Experts of a small language model.
Experts: 64 experts in each of 13 layers, 6 picks a token.
Below are experts of layer 4 (counted from 0) of a mixture-of-experts language model. Rows are named router (the router's row for the expert), gate (a neuron's input weights, with its number), up (a neuron's input weights, with its number), down (a neuron's output weights, with its number) and show model dimensions 128-255. Each number is 128 + 32 x the weight over its row's rms, rounded and kept within 0 to 255.
Before each expert's rows: a language model's description of what the expert responds to; "gets" lists some tokens that make up at least twice as much of what it gets as of all text. This comes from a sample of Wikipedia text that the model never trained on. Tokens count by the router's weight.

# expert 45
Description: Determiners such as the, a, its, their before nouns, and the g in the abbreviation e.g.
gets: " the", " a", " The", " A", " S", " C"
router [105 111  95 152 105 181  86 108 111 160 162 138 180 124 104  80 147 135  70 122 136 128 125  45 119  92 169 105 144 105 109 156 151 137  72  99  73 137 186 106 100 134 184 152  80 146 174 139 138 117 161  95  76  95 150 108  71 142 172 130 150  92  89 151 120 126 152 168 134  81 164 122  81 187 105 103  72 125 229 105 115 147 116 146 142 101 111  95  46 100 151 139 122 143 152 108 148 121 148 158  72 139 117 136 175 130 140 131 123 144 156 143 180 150 129 106 186  91 141 115 139 122 146  87  94  90 160 134]
gate0 [170  72 145 136 143 138 147 132 132 124  99 129  64 130 120 111 122 132 115  77 175 141 117 135 154 136 125 119 176 152 134 132 151 167 133  96 165  98  97 100 133 149 102 103 101 126 110 178 128 139 133  97 155 117 120 147 114  46  76 127 113 167  94 104 160 143 105  93 160 148 112 142 129 116 114 168 132  91 157 108 124 133 185 146 148 126 160 123 146 115 127 179 102  76 147 154 147 124  75 102 153 188 148 129  98  93  85 108  99  94 131 115 106  74 102 201 143 171  75  99 132 120 104 103 126 107 168 113]
up0 [128 158 121 101 149  73  86 153 164 134  98 139 136 125 116 139 118  59 131 117 110 121 127 154 173 173 148 153 149  82 172 108 117 122  91 103 145 153  90 161  87 108  75  96 126 108 179 147 124 163 129 107  66 115 101 109 125 118 160 101 115 132 183 115 103  86  98 143  98 104  70 140 166 140 157 117 141  86 103 163 119 147 116 110 203 159 129  90 166  95  89 143 112 143 160 108  84  96 138 135 131  91 170 117 154 103 115 162 114 124 152 153  66 172 155 107 189  82  84 124 104 154 160 186 108 121 192 141]
down0 [197 107 158 122 123 161  59 114 142 104 149  88 122 160 154 111 107 156 143 136 105 115 161  81 145 198 104 144  74 143  91 156 144  99 144 179 131 169 128  84 103 156 131 111 134  98 139 133 146 150 103  63 175 153 104 149 147 150  55 186 131 165 179 172 126 169 155  99  65 127 125 126 152  74 133 135  90 127 148  94 123 143  94  71  86 100 129 110 129 114  86 117 105 179 119 101 133 168 135 124 138 148 103 177 127 122  28 151 159 197 120 104  89 126 142 122 117 114 194 143 161 126 105 133 102 116 114 191]
gate1 [106 135 187 104 114 148 109 151 136 162 107 137 162 139  95  97 136  51 156 174  94  86 125 112 162 152 163 143 102 118 142 141 157 134 112 126 189 148 120  89 145 113  99 127 101 134 133 159  66 113 158 157 136 136  67 149 174 123  78 180 110  90  90 169 169 130  78 159  78  90 142  90  95  82 172 177 117 148 158 198 202 188  79  64 128 173 167 142 107  68 114 118 116 150 130 158 120 118 134 131 101 142 135  77 170  81 193  86 192 109  75 104 105 146 157 132 121 116 145 103 104 175 127 124  98 139 111 144]
up1 [170 137  89 169  79 127 117 156 122 125 114 198 160 114 123 115 192  99 105 141 110 147 157 112 182  91 138  98  92 121  84 159 116  81 172 150 156 124 108  90  66 127 205 153 146 143 170 172 158  64 124 136 111 135 121 144 112  86  92 105 137 147 128 153 114 203  74 147 116 187 127 182 207 135  83 102 153 131 157  92 133  82 185 185 125 148  98 170 170  69 173 148 151 127  98 154 179 151 144 138 160  97 118 138 145 114 170 159 140 109 110  74 207 120 145 181 100 130 109 130 111 125 162 145 107 137 149 130]
down1 [114 171 141 154  93 138 143 167  95 133  59 115 129 160 164 145 168 113 143 186 156 144 144 143 181 123 145  55 105 134 158 133 150 148 147 158 115 120 105 125 125  91 108 113 164 142 154 192 112 116 143 196 154  64 118 174 186 122 109 119 113 121 169 117 161 146 142 159 101 153 117 139 144 103 136 160 139  87 198  89  80 110 124 123 125 143 160 108 174  83 133  78 178 179 136 136 133 151  94 180  69 109 113 140 141 153 148 120 149 106  82 138 146  73 123 134 148 204 113  96 107  61 151 167 126 147 101 147]
gate2 [222 125 160 113 205 139 120 165  89 112 154 124 148 118 102 122 103 161  95 134 135 154 144 101 145 116 193 153 111 116 104 131  96  78  96 134  96  99 135 188 138  99 108 153 128  68 110 173 153 154 118 173 133 161 113 121  97 139 174 165  44 109 146 152 102  73  94 166 109 134 163  86  70  91 106 115  67  91 139 163 135 116 171 192 120 161 137  87  96 137 171 153 112 116 167 108 100 128 181 125  94  80  90 151 131 123 152 154 106 198  78 124 213 116 120  99 128 185 148 102 120  93 114  80 121 117 113 121]
up2 [229 119 109  82 206 162 157 152 112 120 155  88 162 115  96 121  86 169 110  86 152 161 119  90 176 113 186 129 135 119 135 119 110  71 123 113 104  99 115 190 155 100 119 149 123  82 130 154 163 162 120 167 124 166 111 124  95 157 195 139  40 118 120 140 102  78  93 166 129 127 152  83  65 102  98 138  90 117 147 177 146 126 162 187  95 153 155  94 101 137 148 134  87 146 173 108  76 125 170 148  86  94  83 153 110 120 139 124  69 187  98 115 221 143 123 107 118 192 128 115 133 128 148  81 138 123  86  93]
down2 [135 123 129 131 130 100 147 161  74  86 118  93 166  57 156 149 126 140 169 186 170 138 138 174  91  84 153 132 141  72  83 122 106 110 145  80 123 126  95 117  88  88 122  87  99  90 136  96  92 117 163  78 120  85  94 109  88 102 178 142 120 161 126 116  92 127  69 132  82  97 117  58 127 136 129 114 171 132 127 102 147 156 156 153 145  72 110 130 151 137 125 176 180  59 107 150 132 148 150 157 124 125 137 107 122  71 139 138 105  95 122  82 120 127 184 108 118 106  38  88  97  85 131 165 131 162 144  77]

# expert 15
Description: Field names and values in bulleted infobox lines after a dash, such as Born, Family, Nickname, Publication date, plus table pipes.
gets: " |", " /", " •", " ·", " Votes", " Location"
router [106  98  76 125  86 159 141 131 138 147 130 156  78 190 127 162 163 151 137 152 113  97 137 134 141 158 101 113  88 101 135 122 161 141 121 168 161  84 166  89 125 146 151 122  89 128 154 170 128 159 122 122 150 164 132  97 164 123 126 127 110 169 152 149 165  20 132 101 180 114 173  82  97 141 182  93 162 136 142 114  79 170 149 101  89  89 162 146 172  85 137 118  83 216 127  73 153  92 165 130 137 197 114 157  82 140 138 195 168 148 109 134  84 158 132  92 135 123 105 161  98 178 181 136 108  93 127 118]
gate0 [123 167 124  33 163 111 100 157 152 110 184 101 105 118  94 109 132 139  89 119 106 125 115 126 112 128 158 181 177 134 166 183 117 168 122 115 133 128 149 141  40 141  77 191 139 109 162 192 165 118 160 138 176 166 153 141 133 177 112 145 159 115  74 150 131 126  73  93 135 161 172 164  69  90 107 167 117 154 165 160 167 111 136 157 164 193 134 100  98 150 158 190 129 131 104 119 122 112 143 139 151 133 149 197 161 108 148 155 145 135  58  95 137  92 150 160 133 127 190 119 104 131 122  22  77 107 108 148]
up0 [143 142 100 133 102 137 115 110 100 104 125 154 169 110 128 133 138 165 100 120 148 174 161 150 102 109 114  92 122 108 134 137 133 125 162  89 183 129 193 122  87 100 158 128 172 166  92  86 119 116 114 134  99 183 177 105 118 148 163  82 161  98 184 154 109 129  95 161 138 101 130 131 117 110 142 126 186 147  79 140 140 134 169 156 133 138  49 114  90  72 127 135 165 146 241 146 162 121 134 115 121 127  52 150 135 142 120 125 111  68 176 113 160 111 159 168 139 132 115  65 126 125 138 108 142 168 141 161]
down0 [ 98  92 210 139  99 176 105 128 128 108 146 106  78 108 152  95 220 131  81 115 100 152 105 101  96 127 155 105 114 116 148 132 128 139  93 141 110  82  52 136 140 144  99 144 134 124 130  68  96 118 111 100 175 132 143 151 156 132  80 196  97 133  90 130 179 158 111 137 112 126 143 156 173 190 138 128 104 178  76 110  80 151 118 134 137 174 154 153  56  85 111 155 142 105 153 144  92 163   7  97  69 106 137 215 151 140 103 151  86 154 124 167  44  92 130 162 140 124 120 222 121 165  91 156 169 177 160 192]
gate1 [101  99 114 131 155  98 158 119 103 151 173 138 157 106  89 123 127 119 115 135 115 190 154  94 146 119 128  85 176 162  96 125 164 150 147 176 138 220 142 133 138 107  71 111 136  83 165  73 124 162 132 123  97 154 139 120 135  97 143  89  90 167 146 180 108 101 173 145 106 144 132 111 153 116 128 143 115 176 113 129 161 102 195 145 126 125  57 144 144 137  92 132 106 101 142 164 141  84 148 138  79  94 118 173  72 155 184 131 203  96 115 117 132 164 156 135 151 114 120 113 146 122  97 102 126 109 139 109]
up1 [147 153 168  97 154 163 115 125 127 102  81 122 110 166 161 132 110 214 120 127  90  89 154 141  77 142 117 140  71  65 140 152  93 118 110  94  91  60 128 112 106 131 146 166  88 130  74 157 146 163 123 178 153 104 104 147 140 179 131 227 189  99 137  88  88 172 104  84 186 129 145 167 108 152 100 117 131 115 104 101 128 122  88 119 123 123 185 106 152  74 187 138 133 131 126  93 107 157  70 168 169 178 114 104 159 107  81  95  70 141 163 113 163  93 121 115 109 137 161 175 149 151 138 137 119 166  96 137]
down1 [164 140 120 165 145 169 115 129 130 115 127 101 174 109 138 149 127  99 179 148 106 104 107 133  80 177 116 173 103 106 152 115  55  98  84 155  41  86  21 171 151 186  78 165 146 140 148  93  97 130  82 195 113 130 113 131 127 122  79 110 127 184  99 113 108 103 130 156 140 200  68 162  61 146 120 135 136 166  87 126 126 152 128 145 186 151 189 132 111 170 103 131 123 161 136 116  92  95 117  29 123 189 150 135 146 112 162 176 129 153 116 140 116 171 121 112 127  63  82 125 138 148 148 167  79 138 119 132]
gate2 [154 136  59 136  98 134 132 120 140 164 136  80  82  94 122 130 127 160 144  93  93 161 128 130 168  93  92 155 143  99 110 104 150 165 115 143 145 118 122 145 152 150  86  78 174 130  88 115  85 127 120 114 185 135 127 134 121 150 160 147 109 184 126  89 130 124  85  71  96 136 127 102 153 172 103 156 225  88 115 188 129 134 123 132  42 136 140 155 111  98 165 144 135 120 146 135 146  84 145 144 145 140 102 139  82  69 161 132 114 147  62  80 138 186 114  64  99 116  83 160 154 145 186 147 190 136  81 158]
up2 [120 163 147 124 124  89 127 145 134 132 191 117  93  97 137 160 159 100  41 174 137 112 131 185 101 140 105 131 136 142 122 148 147 145 104 152 143 146 113 181  69  80  78 144 117  99 184 102  84 178 110 152 118  93 142 124 143  52 117 102  95 141  69 126 156  94 151 114  78 116 150 177 131 105 126 104 141 124  96 119 164 129 170  95 140 144 114  83 192 139 150  95 105  97 128 135  96 135 164 167 109 130 100 175 156 144 125 127 206  70 128 103 193 191 106 154 107 122 162  98  94 109 170 109 111  99 125 134]
down2 [124 178 130 160 207 104 116 222 134 148 102 122 105 148 137 132 166 106  83 153  82 121  58 156 101 165 100  99 164 114 168 153  84 144 101 172 175 143 140 173 183 108 133 158  87 196 102 113 117 155 131 147 149 126 117 148 109 129 128 127 109 178 142  87 154 103 113 124 165  95 143 144 157 115 105 119 104 131 144  73 104 137  86  81 160  75 141 102 184 127 193 130  91 103  92 108  96 130  90  74 154 146 113 168 162 154 134 176 130 103  76 153 148 134 147  98 203  76  99 102 142 202  91  96  83 143 169 116]

# expert 38
Description: Raw bytes of non-Latin or symbol characters, the word Part in legal or book references, and mid-word pieces of rare words.
gets: " |", "3", " part", " –", " V", " List"
router [130 132  99  80 118 145 117 165  83 118 108 156 205 153 110  61 134 123  98 122 145 141 171 114 142 118 116  91 172 114 126 146 104 102 102 185 142 118 168  98 100 125 128 164 145 177  91 137 148  88  78 131  96 112 148 106 102 103 190  33 122 113  88 177  88 160 135 119 120 113 154 112 119 147 132 120 192 132 112 119  52  91  88 126 120 109 146 168 130 106 138 118 104 180 173 145 157  85 134 144 117 155 118 152 163 168 152 185 176 193  99 168 132 160 139 122 158  83 207  70  84 118 101  78  76  95 135 168]
gate0 [191 125 126  99 121 129 171 164 125 112  99 116 176 153  78  80 178 116 104 109 119 111 146 128 118 108  92 141 129 111 124 142 136  80 133 104 150  94  79 127  60 150  72 143 103 131  76 125 129 152 113 159  98 180 126 177  44 131 162  85 124  85 123 133 156 148 150 139 137 183 139  98 115 133 154 129  87 126 137 119 142  88 146 129 134 161  82 157 106 173 126 119 143 128 140 157 112 160 136 166 108 116 104 163 113 108 176 163 134 188  98 150 168 106 130 244 150 127  49  79 138 146 167 161 108 170 107  94]
up0 [179 152 137 149 142 131 114 143  56 116 157 155 204 152 168 138 120 151 114 138 101 117 125  88  98  99 161 164 193 125 119 126 120 134 166 109 141  82 120 120  90 153 109 116  90  64 101  85 154  96  92 120 135 149  98 138 129 131  89 134 180 113 116  82 179  62  60  84 158 139 147 139 146 165 125 103  97 118 124 101 176 116 124  92 145 164  72 124 147  98 184 181 138 166 106 117 139  99 128 141  95  97  66 120  61 120 161 112 173 126 163 128 134 117 127 192 129 108 127  98 212 167  94 123 143 136 165 120]
down0 [117  98 118  84  94 132 138 129 168 196 133  80 111 172 146 120  84  51 141  98 119 117 140 135 135  80 190 125 222 159 127 139 154  45 137 137  81 159 121 179 148 149 171  83  86 116 193 148 146  87 120 130 182 130 110  57 141  75  88 108 171 182  65 134  65 102 129  99 104 120 152 146 177 123 138 107 139 123 109 156 118 172 153 185 162 131 100 125 158 122 116 165 118  68 182 106 132 114 165 107 141 100 136 147 107 175 131 122  72 126 158 135  95 119 112 154 111  89 103  88 121 148 122 158 108 134 150 141]
gate1 [143 180  44 118  52 127  66  85 157 111  98 136  97  31 117 122 104 142 132  97 153 155 144 194 105 123 140 134 140 141 107 105 135 165 135 104  75 123 193 134  89 182 121 144 130  82 186 109 116 202 178 152 121 132 163 102 144 100 142 177 124 168  91 110 112 144 146 139 109 167 129  72 134 118  92  94  84 118 105 147  92 112 165 113 136  88 157 110 107 156 122 118 119 119 145  47 103 149 140 125 109  81  60 126 176  92 126 111 109  86 172 111 144 118 105 118  47 135 142 120 102 105 166 112 115 153 161 148]
up1 [ 84  94 122  93  42 129 116 113 101 139 105  83 119 128  83 113 133 129 130 140 129 101  82 122 150 126 104 190 161 187 179 162 113 116 175  77 119 114  85 183 139 111 210 121 175 165 100 109 105 105 133  92 146 131 152  74 206  79 161 153 138 101 133 175 184 138 131 138  83 152 139 204 150  60 133 142 102 113 156 114 136 114 111 139 177 188 104 116 152 100 130 121 159 130  67  81 148 120 142 198 111 125 202 119 134 151 119 101 122 143  99 135 177 136 105 129 156  86 119 115 148  79 113  94 170 152 152 111]
down1 [100  67 132  93  66 187 121 145 131 141 117 124 122 102 150  88 134 157 157 117 160 187 142  63 179 180 113 128 150 155 183  91  53 150 106 160 141 115 162  86 110 138 135 152 171 147 131 122 140 188  91 138 118 115 161  82 123 141  65 121 139  95 176  97 145 170 139 126 145 162 125 124 121 146 138 160 149 112 123 152 150 130 121 177 115 149 121 157 165 116 121 146 128 135  97 144 100 134 100 120  71 111 110 110  52 153 110  83 138 177 171 150 169 120 150 170 104 176 121 140 133 116 123  85  38 111  51 120]
gate2 [138  51 155 134 112 114 115 113 121 106 124 103 132 132 128 177  73 176 166  94 122 165 166 108 161 122 178 104 149  74 193 163  88 115  93 143 175  60 120 123 115 116 113 121 154 128  78 179 138 126 128 107 124 150 125 106 132 130 188 141 165 110 130  64 129  88 148 104 121 107 130 140 119 121 148 131 144  81 114 142 137 145 160  94 104 141 121 151  99 146 139 128 125 127 105 104 122 165 121  90 162 149 110 114 170 109 130  70  83 127 161 167 190 116 111 193 116 104 111 181 141 128 104 108 129  94  45 105]
up2 [140 151 124  93  84 150 113 107 116 116 118 135 137 125 101 148 116  84 164  92  95 110 130 152 187 152 164 106 163 140 120 129 198 118 111 128 125 138 141 147  86  88  80 132 135 170 136 120 131 103 106 113 112 115 154 119 187 164 132 117 117 159 152 146 116 103 114  75  79  65 137 153 103 151  63 133 108 101 151 124 159 113 167  89 114  77 185  99 173 162 114 118 166 128 107 121 131 145  78  75  98  55 107 127 180 148 148  98 132 131 135 101  63 132 112 140 105 126 136 139 168  72 125  59 140  78 162 212]
down2 [137 126 131 131 129 159 124 143 202 173 105 149 133 153 122 132 143 125  84  76 128 132 147 113  96 159  84  76 132  95 158  91 131  91 132 138 136 169 138 172 127  77 161 119 183 116  59 106 173  89  77 112 126  65  77 193 186 129 111  88 104 119 110 131 163 121 122 123 140 184 128 139 137 150 156 194 124 152 109 145 120 156 174 111  97  99  97 138 135 146  67  87 159 103 147 139 108 154 122  90 169 116 102 118  79 139 162  80 109 204 139 128 115 147 128 123 108 142  94 131 149 136 143 110 132 137  97 101]

# expert 26
Description: Single digits inside years and other numbers, mostly 0, 1 and 2 after earlier digits, as in 1187, 1994, 2004.
gets: "1", "0", "2", "3", "4", "5"
router [104 140 119 147 171  65 108 134 116 128 146 182 170 139 166 118  70 158 140 130 160 116 130  94 102 183  81 160  70  96 135 143  93 171  89 100 120 135 150 145 119 145 144 221 110 153 161  98 145 150 120 123  96 112  74 122 127 115 123 131  91 144 102 158  76 121 135 195 187  94  85 147 127 145  84 132 161 146 119 119  95 167 151 140 126  96 121 113 111 180  93  30 114 114 111 121 133 104 171 149 126 133 146 114 110 175 116  91  68 169  69 161  90 172 123 163 130 134 153 106 175 117  92 168 135  94  67 175]
gate0 [111 114 115 153 162  97 104  98  95  81 126 187  94  95 126 160 150  61 199 120 151 183 162 121 102  81 159 114 103  87 115  93 143 136 130 208 116 120 119 140 132 136 150 138 111 113 118 108 116 148 164 140 132 117 128 109  97 117 126 190 130 125 103 130 101 166  89 118 121 148 134 162 109 115 107  93 141 104 105 125 187 136 165 173 178 101 120 129 162 125 136 168  82 133 147 179 119 114 203 186  85  85 127 137 173 148 167 146 167 106 173 128 154 119 118 111 161  20 124  49 210 127 160 173 154 160 150 143]
up0 [108  90  92 140 140 114 120 117  88  85 143 205  93  80 135 133 153  88 207 135 134 169 142 119 123  55 140  87 106  68  97 120 134 134 146 207 113 113 130 147 142 103 162 126 107 138 109 116 107 134 146 156 134 127 155 140 109 107 102 184 135 102 120 141 126 145  85  90 133 144 136 150  85 111 112  99 133  94 103 123 172 145 135 157 190 127  95 115 142 126 144 161  71 114 152 173 106  90 176 173  80 116 133 165 179 146 130 138 128 105 157 129 127 123 139  95 148  60 121  47 224 116 146 177 164 163 147 134]
down0 [104 100 107 121  87 103 110 157 103 198 127 103 103 100 133 140  80 149 150  95 133 141  68 172 162 127 134 138 134 177 102 164 170 148 140 163 118 147 140  93 109 132  90  89  96  93 170 117 167 105 182 158 177 207 103 147 103  90 148 104 146 127 149 104  85 141 174 128 142 128 128 146 161 145 126 160 176 145 145 117  74 168  65  86 131 120 155  90 141  83 111 158 139 131 102 188  86 105 125 119 147 137 118 174 144  98 130 161 134 155 117  79  91 135 138 144 129  96 150 141  93 140 143  88 106 154 199 124]
gate1 [149 167 141  92  99 160 142 129 163 134  87 151 126 137 128 154 169 146  82  96 172 100 132 138 110 110  82 153 112 137 140 139 147 116 140 128 146 130  63 186 194 128  73 137  96 128 103 181 106 140 204 139 155  97 179 124 104  99 133  98 139 148 170 144 124  91  96 146 140 118 154 128 141 121  98  92  51  78 102 126 197 126 178 126 121 157 119  65 156 146 132 149 167 140  88 140 133 108 182  51 122 207 138  79 108 138 113 129 146 119 178 106 134 128 179 116  91  61 191  85 234  66  94  98 141 135 154 125]
up1 [106 112  95 223 173  91  98 115 146 103 154 141 137 142 134 149 110 115 187 137 110 139 120 141 123 120 147 125 130 136 114 113 156 127 130 144  98 112 157 119  95  92 136 101 142 153 125 107 145 158 103 130 123 146 135 155 138 189 113 147  84 140  68 100 153 127 203 138  93 149 101 122 158 144 157 124 166 143 183 122  60 112 117 157 176  89 168 176 100  88 163 120  79 149 137 147 148 139 102 209 167  13 105 186 137 102 185 121 104  96  97 187 104 134  83 155 165 148  65 160  87 157 159 172 117 131 119 141]
down1 [ 85 135 174 140 139 132 128 122 183 135 142 162  78 118 131 103  34 103 108 171 128 118 128 155 130  71 116 162 123  84 193 129 117 152 118 149 147 137 127 100  95  94  95 137 111 146 171 115 118  92 172  91 103 114 148 109 101 132 128  97  73 155 119 133 164  78 110 105  89 185 134 141 154  99 139 117 141 157 100 156 146  69 133  77 160  78 144 185 156 122 126 128 125 109 157 117 130 112 105 152 163  89  85  88 147 140 138 159  82  92 148 116 129 112 115 115 133 130  71  88 198 118 176 160 125 114  93  74]
gate2 [ 92 127 127 147  75 119 136 110 108 162 189 103 100 152  96  91 135 132 156 193 125  73 137  85 130 123  97 132 131 117 142 146 140 186 116 139 194 154 114 167 100 173 112  79 125 116 126 110 141 124 148 132 108 136 177 134 151 240 151  63 100  74 147 121  81 179 153 169 194 146 107 206 133  91 141 149  78 122  74 199 108  99 165 107 121 133 116 102 133  76  31 138  47  79  71 169 135  94 146 116 172 143 113 123 127 129 100  78 135 153 136 165 141 155 157 157 100 171 108 131 116 140 136 159 100 125  97 123]
up2 [192  78 160 107 147 119  96 120 147 118  93 149 158 111 145 165 125 104 113  67 139 188 132 158 109 123 162  99 144 160 121  93 149  73 144 129  70  91 136  95 161 141 130 164 113 148 138 131 106 109  95 128 152 139  64 118  85  14 138 141 153 142 111 138 187 110  80  94  86 101 135  95 152 213 102  80 175 144 192 113 160 147  61 141 122 135 113 107  95 190 207  99 184 182 153 125  97 129 108 137 110 163  88 138 133 106 157 163  98 100 126 122  97 125 128 130 151 142 175 132 153 151 173 129 181 125 181  88]
down2 [135 132 128 142 152 169 114  98 100 149  93 135 154 157 144 141 111 147 198 123 117 180  65 147 102 132  51 157 181 155 119 142  99 137 161 127  91 175 147 117 155  76 179 165 171  88  93 106 163 152 146 127  73  91 121 140  75 156 121 122 158 132 173 108 176 144 159 179 200 126 134 218 154  49 132 118 164 114  85 171 119 139 142 148  78 154 124 143 109 153  97  99 141 146 159 106  80  86 124 159  71 128 100 127 151 117 138 149 150 100 102 161  99 200 151 144 166 115  65 158 106 115 111 127 118 164 149 136]

# expert 43
Description: Prepositions of, to, by, from, above in descriptive phrases like Tree of Life or Corps of Drums, and single digits inside numbers.
gets: " of", " to", "4", "3", "6", "5"
router [127 120  80  43 167 218 101 116  84  91  56 127 137 130 123  71 162 138 109 115 126 127 150 126  97 158 121 139  94  87  94 124 122 199 108 149 121 110 125 107 157  99 132 148 113 243 130 122 131 151 141  95 122 117 156  86 105 116 185 136 129  65 110 199 110 141 105 169 154 132 119  87 152 136 109 225 125 147 167 217  90  99 101 117  82 115 135 130 159 110  81 121 200 137 132 123 121 110 121 140  87 108 142 148 141 106 130 155 119  98 136 165 110 166 141 125  92 139 132  90 103 129 136 111 117 114 110 153]
gate0 [ 96  95 123 177 125  80 122 131 144 139 107  90 148  89 142  61 124 112 133 104 127 105 141 120 142 155 134  90 141 152  95 110 153  85 165 140 101 155 187 132  86 143 138 145 108 150 138 126 152 142 118 137  69 189 134 116 139 138 135 121 132 118 131 118  84 111 105  27 100 110 160 140 152 129 117 136 130 130 120 150 124 142  99 104  87 118 108 174 106 111 130  99 139  52 127 183  97 171 175  45 105 137 109 101 210 148 210 100 147 183 119 107 112 121 145 141 108 183 127 140 125 163 113 139 115 125 114  30]
up0 [127 104 110 131 157 122  87 124 126 135 101 121 161  77 107 134 101 116 108 104 129 117 141 120 131 169 140 127 150 101 112 105  92 133 122 107 115  84 168 111 117 135 139 175 129 157 179 118 158  90 129 171  87 151 136 133  99 153 176 131 131 136 144 133 106  92 108  49 112 116 147 151  99 147  62 128 122 106 111 131 122 146 102 117  71 141  92 151 110 125 102  45 130  68 111 180 147 196 175  85 147 139 115 116 151 136 158 130 161 174 135  96  76 128 169 141  99 139 173  43 114 101 102 145 165 138  96  89]
down0 [166 136 103 100 113 128 128 170 182 137 121 106 132  82 117 101 134 150 100 112 110 176 113  94  93 158  95  94 131 121 147 105 109 135 150 107 138 137 138 150 102 142  85 146  96 148 131 143 106 132 121 153  89 131 145 103 133 162 132 120 112 151 139 141 108 202 162 104 117 103  24 148 103 121 137 152 144 128 164 138  98 106 149 162 156 175 130  83 172  78 170 134 155  67 121 138 122 126  93  85 147 176  51 111 192 121 138 145 124 105 140 122 139 173 171 153 124 171 143 199 100 116 146 115 116 114 161 121]
gate1 [131 168 149 137 135 120 131 160 174 147  92 114 130 102 103  91 106 168 107 111 144 118 153 143 173 132 162 140 139 129 123 118 103 167 171 130 137 146 144  75 131  70 156 167 106 150 194 121 136  79 127 142 150 129  78 154  96 155 180 104 111 191 110 166 169  96 170 176 172  70 204 110 110 146 161 163 191 120 132 156 109 132 138  82 115 147  96 171 102 143 176 126 120 125 116 141 152 138 175 127 136 114  92 152 122 143 136  88 138  87 120  82 141 155 141 134 131 101 154 122 104 136  80 107 108  72 140 157]
up1 [115  76 104 112 153  86 127  76 145  88  92 156 103 144 174 195 155 127 158 144  98 134 157 181 114 120 115 126 112 120 101 152 114 120  75 146 153 129 106 166 151 147  88 114 174 134  97 109 162 119 166 126 130 121 203 150 195 103 118 197 178 151 124  98  54 150  88 107  89 175  88 129 109 113 113  78  76 135 198 138 159 115  94 178 136 124 114 102 157  92 138  94 150 149 171 105  67  96  88  92 127 132 151  71 130  97 135 136 105 105 149 133  96 142 113 170 133 127 124 105 204 130 136 143 146 215 124  98]
down1 [165 141  78  66 145  91 105 111 149 116 111 143  72 120  94 146 116 108 114 106 164  71 128  90 148 126  94  91 125  74 145 127 126 138 164 128 142 140 171 103  83 134 184 103  98  64 146  94 121 127 161 150 125 142  68 128 121 171 128 113 147 108  87 130  81 100 150 140 153 105 133 124 137 194 123 161 209 146 181 145 158 185  67 100  80  96  76 113 150 166 135 161  89 136  55 115 135 129 118 101 108 134 185 158 151  94 126 158 108 123 109 150  89  80 140 136 139  77 159 183  88  98  60 100 155  96 101 112]
gate2 [142 111 137 120 114 105 100 103 112 126  92 150 118 153 151 176  91 151 151 156  90 145 148 172 139  75 120 131  95  95 102 104 194 131 118 153 136 122 114 113 153 112 162 106 113 159 104 116 127 136 124 147 215 145 163 160  81 174 101 113 122 129 124 133 100  56 144  82 173 116 152 103 147 166 145 126 132 113 171 146 115 130 137 131  78 112  68 117 116 135 128 152 141 141 128  74 142 100 120 141 125 148  92 115 145 197 128 110  98  63 124 143 131 143 157 135 135  69 115 144  83 156  48 157 117  91 130 144]
up2 [163 120 160 126 181  59 114  96 149 134 154 163 118 155 126  95  79 163 147 145 128  90 144 105 152 102 177 129  74  52 120  81 121 122 121 178 134  98 113 152 119 138 137  87  71 171 107  70  99 124 118 128 151 151 137 177 130 162 136  83 139 122 115 157 115 125 120 105 191 131 164  90  88 154 140 213 123  81 130 145 158 108 136 161  60 132 103 125 150 122 102 136 151  99 130 115 121 132 165 172 103 127  99  81 191 176 131 175  96 101 150 159 135 132 123 192 111  96 104 106 170 120 138  92 160 170 181 131]
down2 [203 121  87 151 135 161 137 143 155 153 147 159 123 166 113 212 115 147 138 134 172 177  96 105 117 117 114 149 113  84 147 108  86  89  79 127 151  64 179 146 202 182 135 153  86 152 212 208  63 154 158 143 127 103 176 118 154 125 110 120 103 156 171 153 167  88 147 105 170 144 186  95 143  77 118 161 111 144 118 142 131 144 142  92 118 100 192  92  78 121 116 169 115 136 162  80 127 118  96 162 192 105 131 154 191 181 129 112  73  99  73 114 169 163 129 123 140 101 107 176  99 169 127 140  90 114 137  95]